Below are experts of layer 2 (counted from 0) of a mixture-of-experts language model. Rows are named router (the router's row for the expert), up (a neuron's input weights, with its number), down (a neuron's output weights, with its number) and show model dimensions 0-127. Each number is 128 + 32 x the weight over its row's rms, rounded and kept within 0 to 255.
After each expert's rows: a language model's description of what the expert responds to. This comes from a sample of Wikipedia text that the model never trained on.

# expert 56
router [173 188  97  57 116 133 115  78  96 125 110 103 110  69 122 163 142 146 103 168 121  89  86  84  87 126 124 164  81 125 132 174  81 158 119 121 113  87  82 177  71 125 138 118  80  63  79  77 141 173 138 163 150 102 132 120  86  97 127 138 151 156 130 128 157  88  90 117 184 118 160  91 113 158 120 154  91 160 152  98 111 133  62 122 177 124 151 135 181 117 125  79 134 126  93  56  86 153 128 175 180 137 116 111 133 126 135 155 111 181 143 133 153 163 154 154 118  84 111  99 161 168  74 156 142 110 147 134]
up0 [157 206  84 172 176 154  89 151 141 195 156 137 159 180 163  45 115 158 127 117 117 116 153 145  76 125 163 198 129  88 150 116 156 141 184 120 104 149 101 164 111 184 141  79 122 135 191 144  92 130 147  90 126 124 126  97 105  92 101 169 127 161 143 160 129 146 132 143 103 146  66 118 166 129 174 157  95 141 147 131 122 137  91  91 106 131 168 159  74 136 160 135 191  82 167 144 131 165 131 129 131 122 115 115 114  77 158  53 134 180 149 164 106 161 153 163 168 151 148 146 142 130  90 147 104  99 169 137]
down0 [116 142 132 131 154 172 102 140 127 107 163 134 137 105 195 137 112 181 132 128 129 112 166 119 155 114 129 140  91  81 202 111 106  61 134 131 178 155 101 162 112 123 154  89 114 118 169 161 195 114  90 139 153 134 160 128 141 127 133  92 168 180  98 137 126 143 162 101 118 145  77 151 204 143 117 146  54 153 156 120 135 115 106 121 112 144 114 130  89 182  73 148 123  74  87 197  48 156 119 157 154 135  91 156  82 125  71 107 120 150 167 131 118  82 129 137  63 118 158 168 175 121 105 166 100  88  92 163]
Description: Narrative action words. Verbs and particles of events in plots and histories: did, took, began, went, end up, due to, advance, return.

# expert 55
router [124 166 100  68 127 118  85 102 110 135  79 123 116  92  98 136 158 191 122 130  81 172  54 128 114  96 122 129 178 145 131 163 143 143 124 146 123 119 115 172 103 167 144 149 136 106 112 132 168 127 126 141 113  86 156 154 118  84 104 119 131 103  85  67 112 129  86 147 136 136 172 123 123  89 140 140 123 152 133  89 158  99  67  72 155 119 145 102 189 120  99 152 176 112 106 102 113  93  96 192 138 140  86 128 113 174  91 156 121 197 113  54 115 128 149 105 134  78  65 134 149 206 119 230 157 132 120 139]
up0 [167 209 130 174 160 130  97 153  99 152 144 143 129 192 156  74 155 154 132 117 124 134 111 114  89  93 142 171 214 125  56 130 118 159 149 162 101 106 137 139  98 129  93 113 123 125 172  52 119 110 122 128 125  92  78 158  98  89 137 171 129 164 122 147 146 158 144 120  88 117 118 140 224 114 105 105  63 150 133  98 121 146  98  94 111 123 142 149  74  69 134  90 135  97 188 135  59 156 120 126 135 122 126 149 118 108 134  91 102 173 141  99 125  93  96 188 171  90  99 149 161 120 124 127  73 159 153 114]
down0 [122 149 139 161 140 197 113 151 124 140 158 150 152  65 150  91 126 175 102 123 126  80 191  75 100 129 168 135 164 171 208 199  99  77 173 129 150 118 166 140 132 114 114  99 157 104 150 126 159 126  41 155 109  93 127 169 150 165 183 113 130 181  96 113 111 153 194 138  92 121 103 116 179 158  92 109  87 169 192 112 134 160 104 116 149 148  83 138  83 119 110 152 143 143 115 114 108 158 119 138 157 137  95 155 133 162  98  92 125 124 115  78 156  76 121 162  73 112 137 146 187 162 124 164 130 123 109 134]
Description: War-era capitalized modifiers. Capitalized adjectives and openers in military and history prose, like World, First, Soviet, major, After, During, often preceding War.

# expert 32
router [175 120  93  91  71 159  90 137 112 139 137 114 120  86 131 137 124 125 116  91  97 117 123 122 107 108 120 109 127 183 174 143 120  62 169 149 118  80 168 120  91 129 154 128 163  90 120 141 130  86 159 188 104 118 106  77 118 112  86 123 150 154 134 107 141 142  72 146 175  78 138  97 145  88 180 152  99 163  91 107 127 116 109 169 197 119 141 142 209 132  68 152 154 131 118  53 103 173 114 181 154 118 149 154 152 142  71 117 126 160 165  97 103 107 184 101 162 106  94 152 122 158 114 177  97 153 160 206]
up0 [168 115 150 152 117 136 101 123 115 111 109 145  84 191  77  90 106 171 128 107 126 131  87 109  92 158 153 200 143  91 142 101  97  69 106 153 100  92 153 152 115 134 127 105 119 150 146  82  78 160 170 119 111 133  76 192 103 104  90 195 135 182  91 172 136 140 123 111 148 157  86 130 181 136 144 141 126 156 108 143 141 110  54 144  82 106  96 138 122 160 126 177 111 111 185 138  66 158 152 114 131 103 170 125 177 125 132 126 151 112 125 157 137 129 180 176 117 155  98 143  88  89 101 106  63 148 201  70]
down0 [ 85 127  55 172 125 136  96 145  92 141 184 124 123 102 169 130  73 138 137 118 125  99 168  92 115 148 180 179  98 169 123 198  70  76  76 185 161 148 121 129  74 115 117 104 122 167 126 143 104 101 138 113 140 141 136 142 100 157 111 124  85 138 133 113 162  88 134 187 101  91 100 151 184 134 103 138 102 126 147 106 156 159  76 113 116 101 155 137 106 214 127 165 147  97 117 157  98 194 135 139 133 137 109 129 133 173  93 196 204 133 127 139 111 123 179 178 102  95 129 166 159 133  94 154 115  71 140 124]
Description: Winning and performing verbs. Achievement and career words in film, music and sports text, such as won, win, debut, best, received, collaborators.

# expert 9
router [109 154 111  38  38 158 104 101 139 119 130 123  71  67 118 138  94 173 126 114  92 115 122 112 124 148 129 106 138 100 128 139  80 138 135 154 128 153 154 166 146 184 182 119 159 123 100 133 140 133 111 157 125  73 173 109  98  88 111  77 121 140 153 151 115 122  96 113 160 109 168  96 147 110 154 128  95 172 121 135 152  92 116  72 164 142 109 148 152 104 154 184 165 118 100  74 115 126 126 192 119 167 103  84 131 187 103 137 105 195  85  95 156 103 129 115  98  69 102 175 172 136 109 222 135 121  90 123]
up0 [114 190 157 179 161 136 113 144  99 135 106 156 119 237 163 141 108 162 116 115 138 133 107  88 115 126 172 197 171 114 156 136 109  91 122 148 134 117 105 116  91 183  95  88  82 130 199 118  86 140 108 121 112 147 135 158 106 108  91 151  85 153 139 136 178 150 151 136 123 117 111 160 150 161  98 154  82 117 117 176 105 129  88 148  84 138 151 161  99 113 127 135 169 121 149 190 159 100 151  85 110 113 159 134 150  72 199  86 134 103 189 131 154 153 151 158 189 155 117 123  76 100 114 106  89 108 192  86]
down0 [169 162 156 180 105 152 113 150 111 147 164 161 112 117 180 129 118 139 108  67  77 108 166 166 129 117  95 124 192 165 166 172  90 108 150 132 152 196 139 107  72 116 151  92  93  94 174 166 160 152 115  81  98  90 164 138 103 151 176 137 151 135 104 121 161 135 194 161 159 116 118 134 208 152 139 107  97 189 116 174 106 155 117 135 192 159 161 143 104 144 130 138 170  90 120 143  79 121 171  95 156 137 111 103 166 163 105 168 183 125 115 151 196 103 135 147  69 141 116 166 156 122 111 141 102 116 145 164]
Description: Mixed, mod pieces. Mostly "was", "The" and capitalized name or org starts like Re, Jean, Commission; strongest on the mod in accommodate or plasmodial.

# expert 46
router [106 163 111  51  54 176 103  96 153 122 102 126  71  69 103 115  82 185 110 134 109 116 121 102 141 145 149  89 121 108 131 153 100 140 127 144 161 151 155 174 157 175 181 101 151 116  91 144 154 123 101 158 131  67 153 105 113  99  96  65 137 142 134 156 121 104  78 102 148  99 159 104 140  97 140 130  86 166 118 117 150  87 125  88 169 152 116 137 166 109 145 186 133 122  94  71 115 135 127 179 144 166 107  96 117 184 111 147 125 207  93  78 162 112 132 126 117  69  95 176 160 148 108 213 143 127 102 126]
up0 [145 185 159 215 177 122 144 145  88 166 128 181 124 223  91 109 137 122 121 134 196 118 117 115 127 140 186 164 142 114 137  68 154 107 172 106 110 108  96 161 111 142  75 138  83 139 199  65  66 133 161  75 150 127 138 121 135 129 101 146 116 133 110 143 179 116 158 109 133  98 140 133 161 149 138 130 105  63 109 149 167 159  94 144 109 128 118 194  89 136  97 137  88 114 157 146 155 169 119  59 109 123 168 137 120  85 131  95 150  97 161 163 131 125 112  86 173 132 137  97  86 135  93 111  81 133 151 143]
down0 [112 152 142 205 167 150 104 129 181 163 104 121 158 128 157 138 164  83 152 121 180 134 176 117 142  93  93 120 124 161 131 191 124 101 142 187 160 167 174  95 101 162 164  75 161 149 116 112 104 151 138 141 107 150 200 147 145 142 191 123 146 110 165 147 132 140 142 141  83 154  77 157 146 147 126  80  59 193 190 136 117  81 164  77 126 117 116 107 104 154  50 141 125  82 150 170 118 160 143 145 182 118 124 108 126 139 101 126 129 152 142 170 127 111 104 111  25 137  90 141 151 140 130 120 146 117 154 136]
Description: Slavic, Central Asian names. Pieces of foreign proper names with z, K, kh, Ł, such as Łódź, Łukasz, Kar-, -kov, Argyll.

# expert 43
router [147 147  97  62  85 163  91  73  88 104 113 163 109  96  99 159  79 122 108 101 136 131  77 186 119 162 137  89 105 140 166 131 131 126 159 175  97 120  82 134 113 114 170 141 145 134 126 108 108 154 100 165 162  92 101  79 122 157  98 184 141 171 119 115 123 108  79 144 134 102 136  84 103 160 171 157  80 148 128 156 115 122 103 172 114 198 108 120 188  72 139 158 125 137 139  82 111 142  90 173 157 181 115 122 149 154  82  83  98 168 103 108 156 145 179 188 156  86  84 169 136  88  58 150 100 156 143 120]
up0 [139 175 102 116 172 117 140 162 102 166 158 119  91 228 130 115  89 186 127  92 146  95 138 109 116 107 170 164 181 120 143 105 147 151 154 124 135 112 154 147 102 197  98 120  52 118 184 104 142  99 137  66 154  96  95 131 134 154 132 186 119 144 177  94 136 150 147 163  82 112  99 126 144 154 171 133 127 119 132 139  92 160  47 149  85 112 110 150 113 145 141 122 158 122 188 145 101 139 134 123 143 120 129 149 144  80 113  69 142 131 205 105 143 127 177 164 160  84 113 127 188  75 111 140 110 133 195 111]
down0 [146 153  74 197 118 155 110 173 142 135 162 176 150 138 178 135 114 165 117 108 121  85 136 126 165 131 166 167 118 156 218 165 116  82  97 153 202 171 132 123  95  77 120  90 102 120 140  98 172 125  67  71 126 141 155  97 156 141 144 107 200 199 132 161 115 167 197 140 108  77 110 131 156 116 163  50 100 147 148 157 140 146 101 128 116 141 112 187 109 156 146 147 148  97 114 137  76 132 132 149 163 124 118 125 130 159 119 109 176 116 185 131 167 121 101 168 142 181 145 122 113 107 139 154 158 125  92 139]
Description: Plot-summary function words. Verbs, pronouns and function words in TV episode and story plot summaries, like tell, about, is, them, with, and sentence-final periods.

# expert 20
router [125 164  73 107 114 125 120 150 113 134 150  89 133  86 131  95 157 183 123 112 151 132  88  97 146 124 133 135 139  72 138 171 114 110  89  85 146 125 166 160 107 198 113 123 139 111 105 126 163  55 198 186 103 111 147 125 118  71 172 132 131 154 129 156 154 124  95 120 177 103 145 121  89 139 103 114 124 157 125  83 111 183  64 122 204 133 152 102 165 107 114 106 110  61 110  75  84 138 128 176 137 147 149 136 154 177 121 137 113 190 121 111 124 146 146 160 179  68 138 156 133 110  99 203 115 121 112 212]
up0 [194 167 146 191 167 167 119 143 133 141 115 140 177 230 147 136 139 161 119  88 133 129 139 164 116 146 203 162 164  85 144 125 163  98 158 113 155 131  91 184  83 200 102  80 106 164 140  78  92 165 100 164  96 106 103 173 121  86 139 124 134 157 142 106 178 129 113 119 135 140  77 132 187  78 136 122 121 136  68 130 166 130 119  89 125 152 145 145  81 112 151 111 139 115 142 129 156 115 132 116 109  94 128 133 136 125  83 136 166 121 155 165 125 102 176 130 200 131  89 145  95  83 126 167  60 131 150  87]
down0 [129  95 127 170  96 127 117 136 152 168 197 113 179 156 167 135  87  97 145 130 133 136 151 143 125 101 160 160 138 173 139 200 108  34 127  96 193 177  86 140 113 120 151  61 137 134 115 103 163 134 142 141 145 136 118 174  65 145 176  84 149 108 134 144 104 114 157 130 100 153 142 137 162 128 150 134 128 128 128 145 161 127  67 130 163 178 125 130 100 126 146 143 104  84  72 128 119 127 137 145 158 106 118 172 175 159 117 126 192 138 190 134 105  94 143 117 131 110  77 194 158 155 149 175  40 114  70 161]
Description: Abstract nouns after determiners. Generic nouns after the or a, often before of, such as feature, series, region, system, part, project, area.

# expert 49
router [129 152 131  53 137 118 156  78 132 126 150 143  71 113 139 132 135 122  98 132 125 110  99 111 128 126 119 100  82 139 131 102 108 115  63 164 133 136  91 125 114 163  88 133 205 149 142 113 134 133 112  90 101  50 168 131 122  98 121  33 163 107 132 119 192  87  69  95  92 118 139 137 117 120  91 165 119 153  67 121 131  67 136 120 128 130 101 116 181 135  88 174 156 131  90 124 116 103 124 173 173 157 111 120 116 131 195  67  95 147 110 176  85 103 182  73 120  55  77 134 129 136 111 174 110 151 109 135]
up0 [153 192 127 143 142 112  76 175 124 171 116 116 113 184 135  93 143  95 136 112 138 117 125 128 130  99 154 210 136 140 129 126 135 116 235 146 153 155  89 188 100 181  82  95 117 151 150 103  92 137 134 107  93  94 106 170 109  96 161 141 139  97 112 194 203 129 101 124  90 114 110 166 135 121 157 119  81 166 136 168 119 131  94 140 104 109 128 142  78 158 192 181 137 126 168 127 146 171 114 128 119 121 186 149 165 102 136  69 103 130 158 127  95 108 143 145 238 128 143 146 140 115 114 153 104 101 127 102]
down0 [155 170  97 126 170 207  96 155 151 175 160  95 159  78 121 125 134 150 122 129 123 139 160 143 148  81 160 148 138 129 126 235 170  77 194 126 195 132 113  99 103  66 125  84 112 138 122 117 141 122 124 125 127  93 152 141 120 132 148 109 181 142 100 168 202 137 186 139 100 151 172 154 122 166 148 135  94 113 164 144 134 106 116  86 150 162 178 116 115 160 144 152 157  26 105 186 122 108 165 139 161 107 114 157 130 127  92 142 147 160 130 138 189 129 102 140  96 129 170 172 166 160 130 137 112 117 117 103]
Description: American sports season terms. College football and basketball terms in season tables and team articles, such as season, yards, conference, Regular, rebounds, Stadium.

# expert 4
router [ 95 171 105  32  52 165 103  95 138 116 112 117  72  70 106 126  86 177 112 134 109 113 106  99 129 140 149  96 132 114 134 139 108 143 126 144 138 159 140 165 167 176 185 115 156 127 107 152 148 126 101 160 123  67 161 105  98  92 107  71 136 141 148 157 118 111  89 108 147 105 169  97 152 106 143 136  86 173 119 120 155  92 127  74 155 154 117 148 151 112 141 185 151 121  96  70 115 125 127 191 147 162 101  96 130 182 107 142 117 199  89  85 158 115 142 125 105  69 106 179 159 150 124 220 134 114 102 124]
up0 [121 116 136 154 174 116 138 190 123 135  95 150 120 180  81  96 152 118 103 119 159 109  92  93  93 112 178 199 137 130 112 132 139 112 121 136  88 103 152 145  71 174  99 145  71 131 179 114  62 110 185  78 117 101  98 154 107 158 129 128 120 178 171 157 149 129 172  85 149 146 114 125 184 130 107 122 122  95 149 103 156 154  92 140  66  68 118  97 100 105  92 131  63 132 155 128 127 153 131 108  75  52 166  99 143 142 127 116 155 145 192 128 149 113 168 138 156 124 133 143 109  86  93 130  68 119 126  38]
down0 [102 134  82 147 210 158 135 165 131 189 128 169 106  66 149  74 126 140 173  89 118  85 178 164 127 111 173 175 102 136 144 168 115 107 102  87 166 147  87 135 131 132 182 132 153 149 112 125 156 107  97 153  98 101 163 154 184 139 158 133 198 174 116  92 149 119 224 121 133 103 129 156 142 126 105 116  64 109 174 176 140  70 106 158 196 143 120 110  95 145 145 156 121 114 103 167  79 147 137 181 151 166 123 133 159 123 130 149 135 111 170 135 179 146 132 128  85 156 108 107  96 141 159 148 111 122 178 115]
Description: Articles, prepositions, name starts. Common function words like the, in, at, The after of/in/at, plus name-opening pieces such as St(oltenberg), De, and table pipes.

# expert 36
router [102 160 105  41  62 165  96  96 134 119 115 116  73  61 108 125  80 179 113 140 104 116 117  92 124 138 141 100 125 113 135 151  95 140 124 146 140 151 144 164 147 184 185 112 163 129  96 149 158 145 102 146 127  59 156 100 110 101 105  64 130 140 143 156 125 102  82 110 150 109 167  98 154 100 152 121  83 163 128 132 153 101 130  82 159 155 114 141 159 106 147 178 145 125  95  66 115 129 127 193 148 164 101  96 118 183 116 147 115 202  85  93 158 121 138 128 109  69  98 182 171 151 120 218 135 118 101 134]
up0 [149 178 121 200 222 119 161 171  74 125 153 163 166 207 107  77 128 105 135 118 122 118  87 163 146 102 203 117  98 126  85 118 187 145 177 146 102 107 173 148 153 143  91  93 116 108 184  78  67 136 133  58 132 115 106 134 177 124 118 147 118 138  88 129 159 103 164 120 125 116  98 103 183 115 124  82  96  99 119 118 142 130  83 115 103 102 131 127 119 150 123  62 124 132 218 150 156 154 143  78 111 109 141 123 178 102 135  95 124 119 163 150 138 117 150 135 169 129 150  96 103 103  99 104 100 127 150 109]
down0 [119 174 154 159 129 169 108 133 159 109 166 161 148  75 170 118 118 143 160 120 122 117 110 104 120 161 146 146 110 147 199 165  78  16  81 147 169 152 123 170  69  93 162  87 101 128 159 122 190 121  69 134 165 119 129 128 156 178 133 122 168 140 125 108 187 201 187 149 145 132  74 149 166 129 105  94  78 157 127 137 140 141 120 129 140 128 123 136  62 127 118 168 128  69 145 145  64 104  99 113 154  96  67 136 113 141  92 145 176 136 176 163 148 118 125 138 109 166  96 169 127 119 128 161 120 126 143 119]
Description: Determiners and function words. Pronouns and determiners starting a clause or phrase, especially these, this, His, any, many, plus was, is, has.

# expert 29
router [ 94 159 111  53  52 173  99  92 139 123 109 118  71  74 113 122  81 178 110 131 106 116 118 101 140 143 143  90 118 108 137 163  98 139 130 145 153 146 157 169 150 180 184 103 155 119  99 149 153 130 102 154 130  67 156 103 106  99 105  69 138 139 135 157 119  99  77 108 140 100 155  99 143 109 146 136  95 162 115 128 152  88 127  88 154 154 116 146 163 106 130 181 135 125  99  66 113 132 128 184 147 180 100  95 113 191 107 151 123 206  83  86 156 113 129 126 119  61  98 178 171 147 110 216 139 126  97 128]
up0 [135 119 144 217 171 129 146 120  88 166 142 173 123 223 119  86 162 103 147 128 188 135 100 122 102 137 161 162 135 148 127 101 155 153 156 157 101 134 101  95 121 106  70 118  94 153 229 122  79 138 154 117 139 129 108 150 145 153 139 178 101  90 108 118 176 151 155 106  96 136  87 152 153 138 148 134 145  78 101 110  97 180  77 116 118 105 138 122  93 127 150  96 114 123 190 144 148 124 126  34 127 122 180 172 154 114 174  83 145 122 176 136 150 168 122 118 179 131  88  99 124 108 121 117 111 161 183  94]
down0 [168  79 161 161 186 145  43 153 174 138 115 173 156 156 208 100 125 172 143 122 126 148 156 103 140 110 135 141 180 133 152 204 137  42 109 112 133 181  69  74  77  88 117 116 129 130 121 143 165  79  97 149 129 139 165 135 123 112 125 153 109 172 129 129 117 145 150 151 112  74 123 133 170 163 111 118  92 129 130 193 164 159 144  91 169 102  97 131 122 174 139 159 168 134 132 163 107 115 146 134 135 111 158 185 154 146  94 139 164 103 117 147 173 136 148 127 148 146 158 134 170 149 133 184  86  58 144  96]
Description: el pieces and is. The piece el inside names (Hapoel, LeBel, Welbourn), name starts like Mel or Hal, and is after a sentence subject.

# expert 61
router [111 149 109  44  79 150  98 135 159 129 113 119 147  66 134 126  86 103 116 156 140 155  88  98 129 140 119 122 120 164 129 145 107 131 120 111 144 164 154 113  97 148 164 112 108 141  99 157 143 150  97 148 124  81 172  96 143 110 107 114 127 150 166 127  97 122  99 153 113 132 175  96 156  89 140 127  70 166 105 131 158 149 123  63 201 140 122 178 175 115  73 150 207 111  92  72  75 150  85 191 162 147  61 138 110 151  69 121 131 197 128  48 121 139 154 151 123 146  98 119 160 167  84 177 132  88 120 127]
up0 [168 169 123 157 120 188  96 147  57 152 142 121 133 221 167 104 119 194 141  82 167 130  92  73 115 125 240 152 102 146 131  71 120 108 166 139  94 149 154 193 115 142  96  89  86 150 211  54  97 114 122  94 137 120  81 181 115 129 133 136  99 158 128 147 140 127 144 133 145 153  83  98 156 168 167 140  94 118 134 124  90 142 106 136 135 122 117 127 104 143 156 134 158 142 179 165  88 136 170 129 148 133 117 136 145 103 149 119 121 134 119 115 119 115 143 176 135 138 120 113 180 122 143  95 109 148 198  85]
down0 [146 112 121 119 144 173 110 118 133 172 184 159 103 129 166 112 143 146 139  80 154  88 131  70  90 122 185 146 127 145 165 178  80  95 156 110 161 175 135 150  95 114 136  95 137 150 130 130 155 151 102 104 128  75 136 198 119 131 140  53 169 172 141 107  97 159 197 139 127  77  87 174 121 113  74 150  16 123 150 119 136 127 100  90 149 148 111 162 138 115 136  89  99 109 109 172  62  98 138 173 130 137  95  85 129 141  71 132 133 182 144 100 176  98 139 151  97 120 133 175 154 101 110 160 168 130 108 124]
Description: Abstract nouns, literary works. Abstract and plural nouns and suffixes like tion, ities, ies, plus people, work, works, collection, book in literature and publishing contexts.

# expert 35
router [104 161 104  46  59 170  98  92 141 119 113 118  74  70 110 136  83 181 108 143 106 112 112  98 119 137 149  98 116 114 137 153 100 135 126 141 142 154 144 163 150 176 186 117 161 132 104 156 151 129 101 156 121  61 155 100 100  95 102  71 138 140 138 156 119  97  77 115 150 102 166  96 144 105 144 133  82 159 117 126 154  96 131  81 162 152 120 141 167 109 131 181 142 128  96  68 117 127 128 197 153 171 103  91 119 182 114 145 114 199  90  81 150 113 144 123 108  65  96 178 163 154 115 220 134 115 101 127]
up0 [160 194  96 145 149 125 120 135 132 141  79 120 117 199 164 107 171 172 120 158 110 110 106 105  84 100 167 185 178 123 145 140 143 130 161 107 100 119 124 149 166 214 110 140 110 190 206 134  71 121  92 101 122  75 124 144 122 125 138 140 101 147 121 105 178 174 132 112 124 119  85 155 145 103 117 150 107 156 136 124 135 123  42 129  75  77 179 200  94  80 146 140 147 162 163 147  83 138 113 125 134 118 153 159 145  95 118  99 118 123 209 156 149 126 133 181 168 107 101 106 145 125 122 110  61 112 117 107]
down0 [146  87 110 188 159 173  96 169 146 142 116  92 110 107 156  89 115 170 121 113 147 143 182  93 146  75 191 144 148  92 141 190  82  77 142 112 196 189  72 122  84  95 109  99 111 145 154 151 131 113  80  64 152 144 158 140 140 147 185 106 159 158 116 137 172 153 171 120 123 155  95 190 145 121  88  86  71 151 143 158 150 113  96 135 124 148 148  67  77 154 117 114 118 118 109 147  80 136 142 182 134 160 105 139 116 167 101 148 172 133 143 140 162  63  91 178 151 144 139 148 158 132  85 150 107 102 133 142]
Description: Digits in numbers. Single digits inside years, scores, IDs and table cells, especially 0 (2002, 6–3, 1944), plus some name starts like Mus, San.

# expert 7
router [ 99  93 115  72  75 157 131  91 150 122 104 107  97 110 196 140 111 119  96 114 169 131 107 113 111 123 157  95  88 132 184  81  58 147  69 136 119 175 141  79 105 108 126 164 185 177 117 136  79 108 116 130 149  54 119 107 103 107  69 178 137 154 168 106 114 126  61 119 127 101 108 140 139  97 128 115 110 111 140 121 131  78 166 121 152 114  71 128 178 160 112 158 137 119 150 138 126  80 106 175 182 176 115 139  77 154 176 142 136 193 105  99 139  76 117 127  57 141 131  92 132 122 134 175 116 100 118 180]
up0 [174 172  88 168 173 117  78 106 117 124  87 145 116 210 164 110 123 145 120 145  84 111 122 113 100 128 181 136 163 137  55 160 132  68 178 133 112 110  86 151 146 181 101  72 107 135 219 125  96  98 112 120  90 128 126 179 164 141 122 151 183 155 137  79 154 162 137 107 135 188  81 146 138  87 135 122 119 145 157 128 123 139  70 124 115  83 106 146  90  87 119 129 206 147 160 152 105  93  97 127 134 135 120 123 135  95 118  43 127  96 135 107 156 127 131 172 150 145 107 181 167 103 157 135  97 121 137  91]
down0 [153 113 122 149 160 169  58 126 180 139 101 161  99 108 190 131 103 151 155  91 136  92 182 128 127  69 162 153 155 105 114 228 129  95 108 139 168 149  75 138 109  94 149  72 129 100 152 139 141  96  80 155 121 114 142 112 109 157 122 109 163 112 180  88 157 133 125 133 156 107 115 152 210 135 125 133  43 156 162 181 116 123 144 112 193 116 141 116 102 129 136 128 117  98  91 183 123 105 107 144 127 162 154 113 141 195  81  66 148  90 119 126 152 146  82 118  91 157 116 171 149 172 115 170 128  91 124 148]
Description: Music and place nouns. Common nouns for music and places after the or a, in album infoboxes and town lists, like album, record, track, town, club.

# expert 30
router [103 164  96  40  61 177  97  97 145 123 109 123  78  65 114 129  81 183 106 131 107 126 114 103 126 138 145  96 117 110 135 153 100 138 125 143 147 154 144 166 153 175 176 108 156 126  99 147 148 136 104 157 120  59 151 106 102 103  98  74 137 141 135 155 117 100  76 108 146 107 172  98 143 108 142 130  85 163 128 120 149  90 127  82 160 148 115 143 169 102 132 187 143 124  89  72 114 128 131 191 151 172 103  90 118 186 111 145 113 204  85  85 156 113 141 122 107  67 100 172 165 151 112 220 140 117 106 125]
up0 [136 147 167 151 117 162 154 154 120 130  51  90 115 226 128  94 122 161 161 133 146 118 119 114 114  98 186 174 123 113  86 147 107 102 187 123 128  94 112 181  99 139 114  90  65 201 171  97  80 121 111 103  84 119 102 151 140 140  87 119 150 157 172 149 153 151 142 102 155 166 154 162 154  96 159 117 117 122 103 162  92 127  88 127  92  61 135 162  94 113 117 111 101 155 180 157 139 136 144 113 134 119 113 145 136  93 102  64 154 114 127 158 113 125 164 152 167 153  55 118 132 125 142 134  58  94 153  49]
down0 [125 106 172 187 156 169 103 157 159 160 128 139 154 109 180 119 165 196 159  85 115 168 192 118 114 122 173 167 150 142 152 141 135  84  67 131 152 154 146 166 113  82 137 102 131 172 184  98 156 128 106 114  98  83 188 105 154 138 146  96 180 143 132 134 138 177 197 181 177 194 124 201 133 194 106 145 119 138 137 156 127 153 120 137 147 148 152 126 111 126  91 135 114  91  96 133  80 154 109 114 168 109 145 125  90 127 120 138  75 129 144 131 198  84 102 135 120 130  96 166 111 185 100 179 129 148 139  95]
Description: Table cells and commas. Pipes and cell-initial letters in sports results tables (Z in Zach, Zurab), and commas after dates or place names.

# expert 19
router [112 163  90  35  63 156 100  94 140 111 126 123  87  67 121 142  84 172 110 149 112 119 103  82 110 142 122 114 118 115 141 147 110 141 124 141 131 158 128 168 151 167 190 117 160 141 125 148 138 139 114 166 118  58 160  99  99 105 118  78 138 121 142 150 103 106  81 118 155 111 168  95 145 118 152 141  84 166 122 149 159 107 122  66 157 155 116 147 165 110 122 168 133 131  96  64 113 110 131 208 154 187 117  76 137 192 124 138 105 195  85  97 145  97 146 138 103  74 105 167 156 143 111 223 117 102 107 128]
up0 [151 153 143 138 174 151 133  89  87 156 106 121 139 212 164  94 107 156 120 127 123 101 129  83  84 132 191 187 143 100 147 140 154 140 163 119 117 145 140 150 101 149 127 127 134 112 177  88  69 126 148  78 138 116 111 141 129  86 114 196 121 136 149 145 150 152 119 133 184 171 138 120 141 124 162 128  94 175 125 141 153 166  63 158  96 104 166 213 113 149 151 138 124  94 164 168 120 174 108 119 109 115 133 159 172  87 150  69 133 116 179 133 121 113 181  97 213  96 100 140 141 135 133 108  44 125 174  71]
down0 [118 162 131 147 128 190 120 139 101 158 152 116 140 133 198 140  74 153 152 101 113 116 175  93 138 119 138 144 108 118 148 175 124  52  89 137 183 188 122 148  86  99 150 110  91 103 154 172 132 143 124 125 203 117 129 181 148 167 184 164 152 125  94 132 164 172 186 143 125  91 176 175 140 168 102  74  34 154 181 177 155 127 120 137 122 188 132 147 101 155  94 112 120  95  86 156 103  92 154 143 162 149 121 158  98 135 136  85 170 129 175 106 107 105 154 109 108 167 130 124 115 139 174 124 118 115 137  77]
Description: Relative pronouns, name endings. Relative and subject words after commas such as which, who, that, It, plus place-name completions like Herzegovina, America, and digits in stat tables.

# expert 17
router [102 151 111  58  58 184  97 103 146 132 102 117  74  72 113 115  82 182 108 129 101 122 121 100 131 144 143  95 110 105 131 159  95 136 133 147 152 146 153 172 147 177 182 101 156 115  95 150 151 135  98 155 127  66 154 107 103  92  94  72 136 137 134 153 117 103  67 111 146 102 162  99 141  96 148 128  90 157 120 113 150  86 123  91 156 146 124 142 165 108 133 182 136 128  96  70 112 134 124 183 141 178 105  93 113 191 112 151 129 210  86  75 153 113 132 118 117  61  97 173 164 144 115 215 138 129 103 130]
up0 [140 200 100 122 154 156 130 160  97 183 115 159 138 214 144 113  94 117 106  77 162 128 104 136  93 119 174 147 150 114  96 116 139 135 188 133  92 106  87 173  82 139 102 146 105 109 135  63 119 112 137 123 111 116 110 156  59 113 117 143  88 101 120 145 204 160 162 150 124 138  57 147 126 125 165 130 148 145 144 155  93 125 121 167  70 122  99 197  89 134 130 154 113  88 210 110 139 149 109 105 110 102 139 178 146  69 129  95 224  87 168 137 113  97 148 134 142 110 121 130 107 101 148 149  81 118 154 124]
down0 [163 135 128 181 133 126  94 179 172 131 133  97 138 140 116 140 138 134 120 128 131 108 114 100 105 125 122 194 117 137 151 202 132  97 155  93 187 109 134 127 102 139 144 107 136  90  67 137 151 152  39 131 124  91 163 150  87 120 174 113 178 101  79  95 177 141 165 115 102  80 116 121 122 187 109  85 103 175 184 181 177 169 128 129 169 142 123  97 104 121 115 134 117  76 125 155 109 161 120 143 150 139 120 160 115 166 140 139 176 135 202 175 151 113  65  67  65 137 155 107 134 182 128 169 142 147 129 186]
Description: Word-final suffixes. Word-ending pieces er, en, ed, s, ers closing names and verbs (Zuber, Sheen, booked, Forces), plus table separator rows.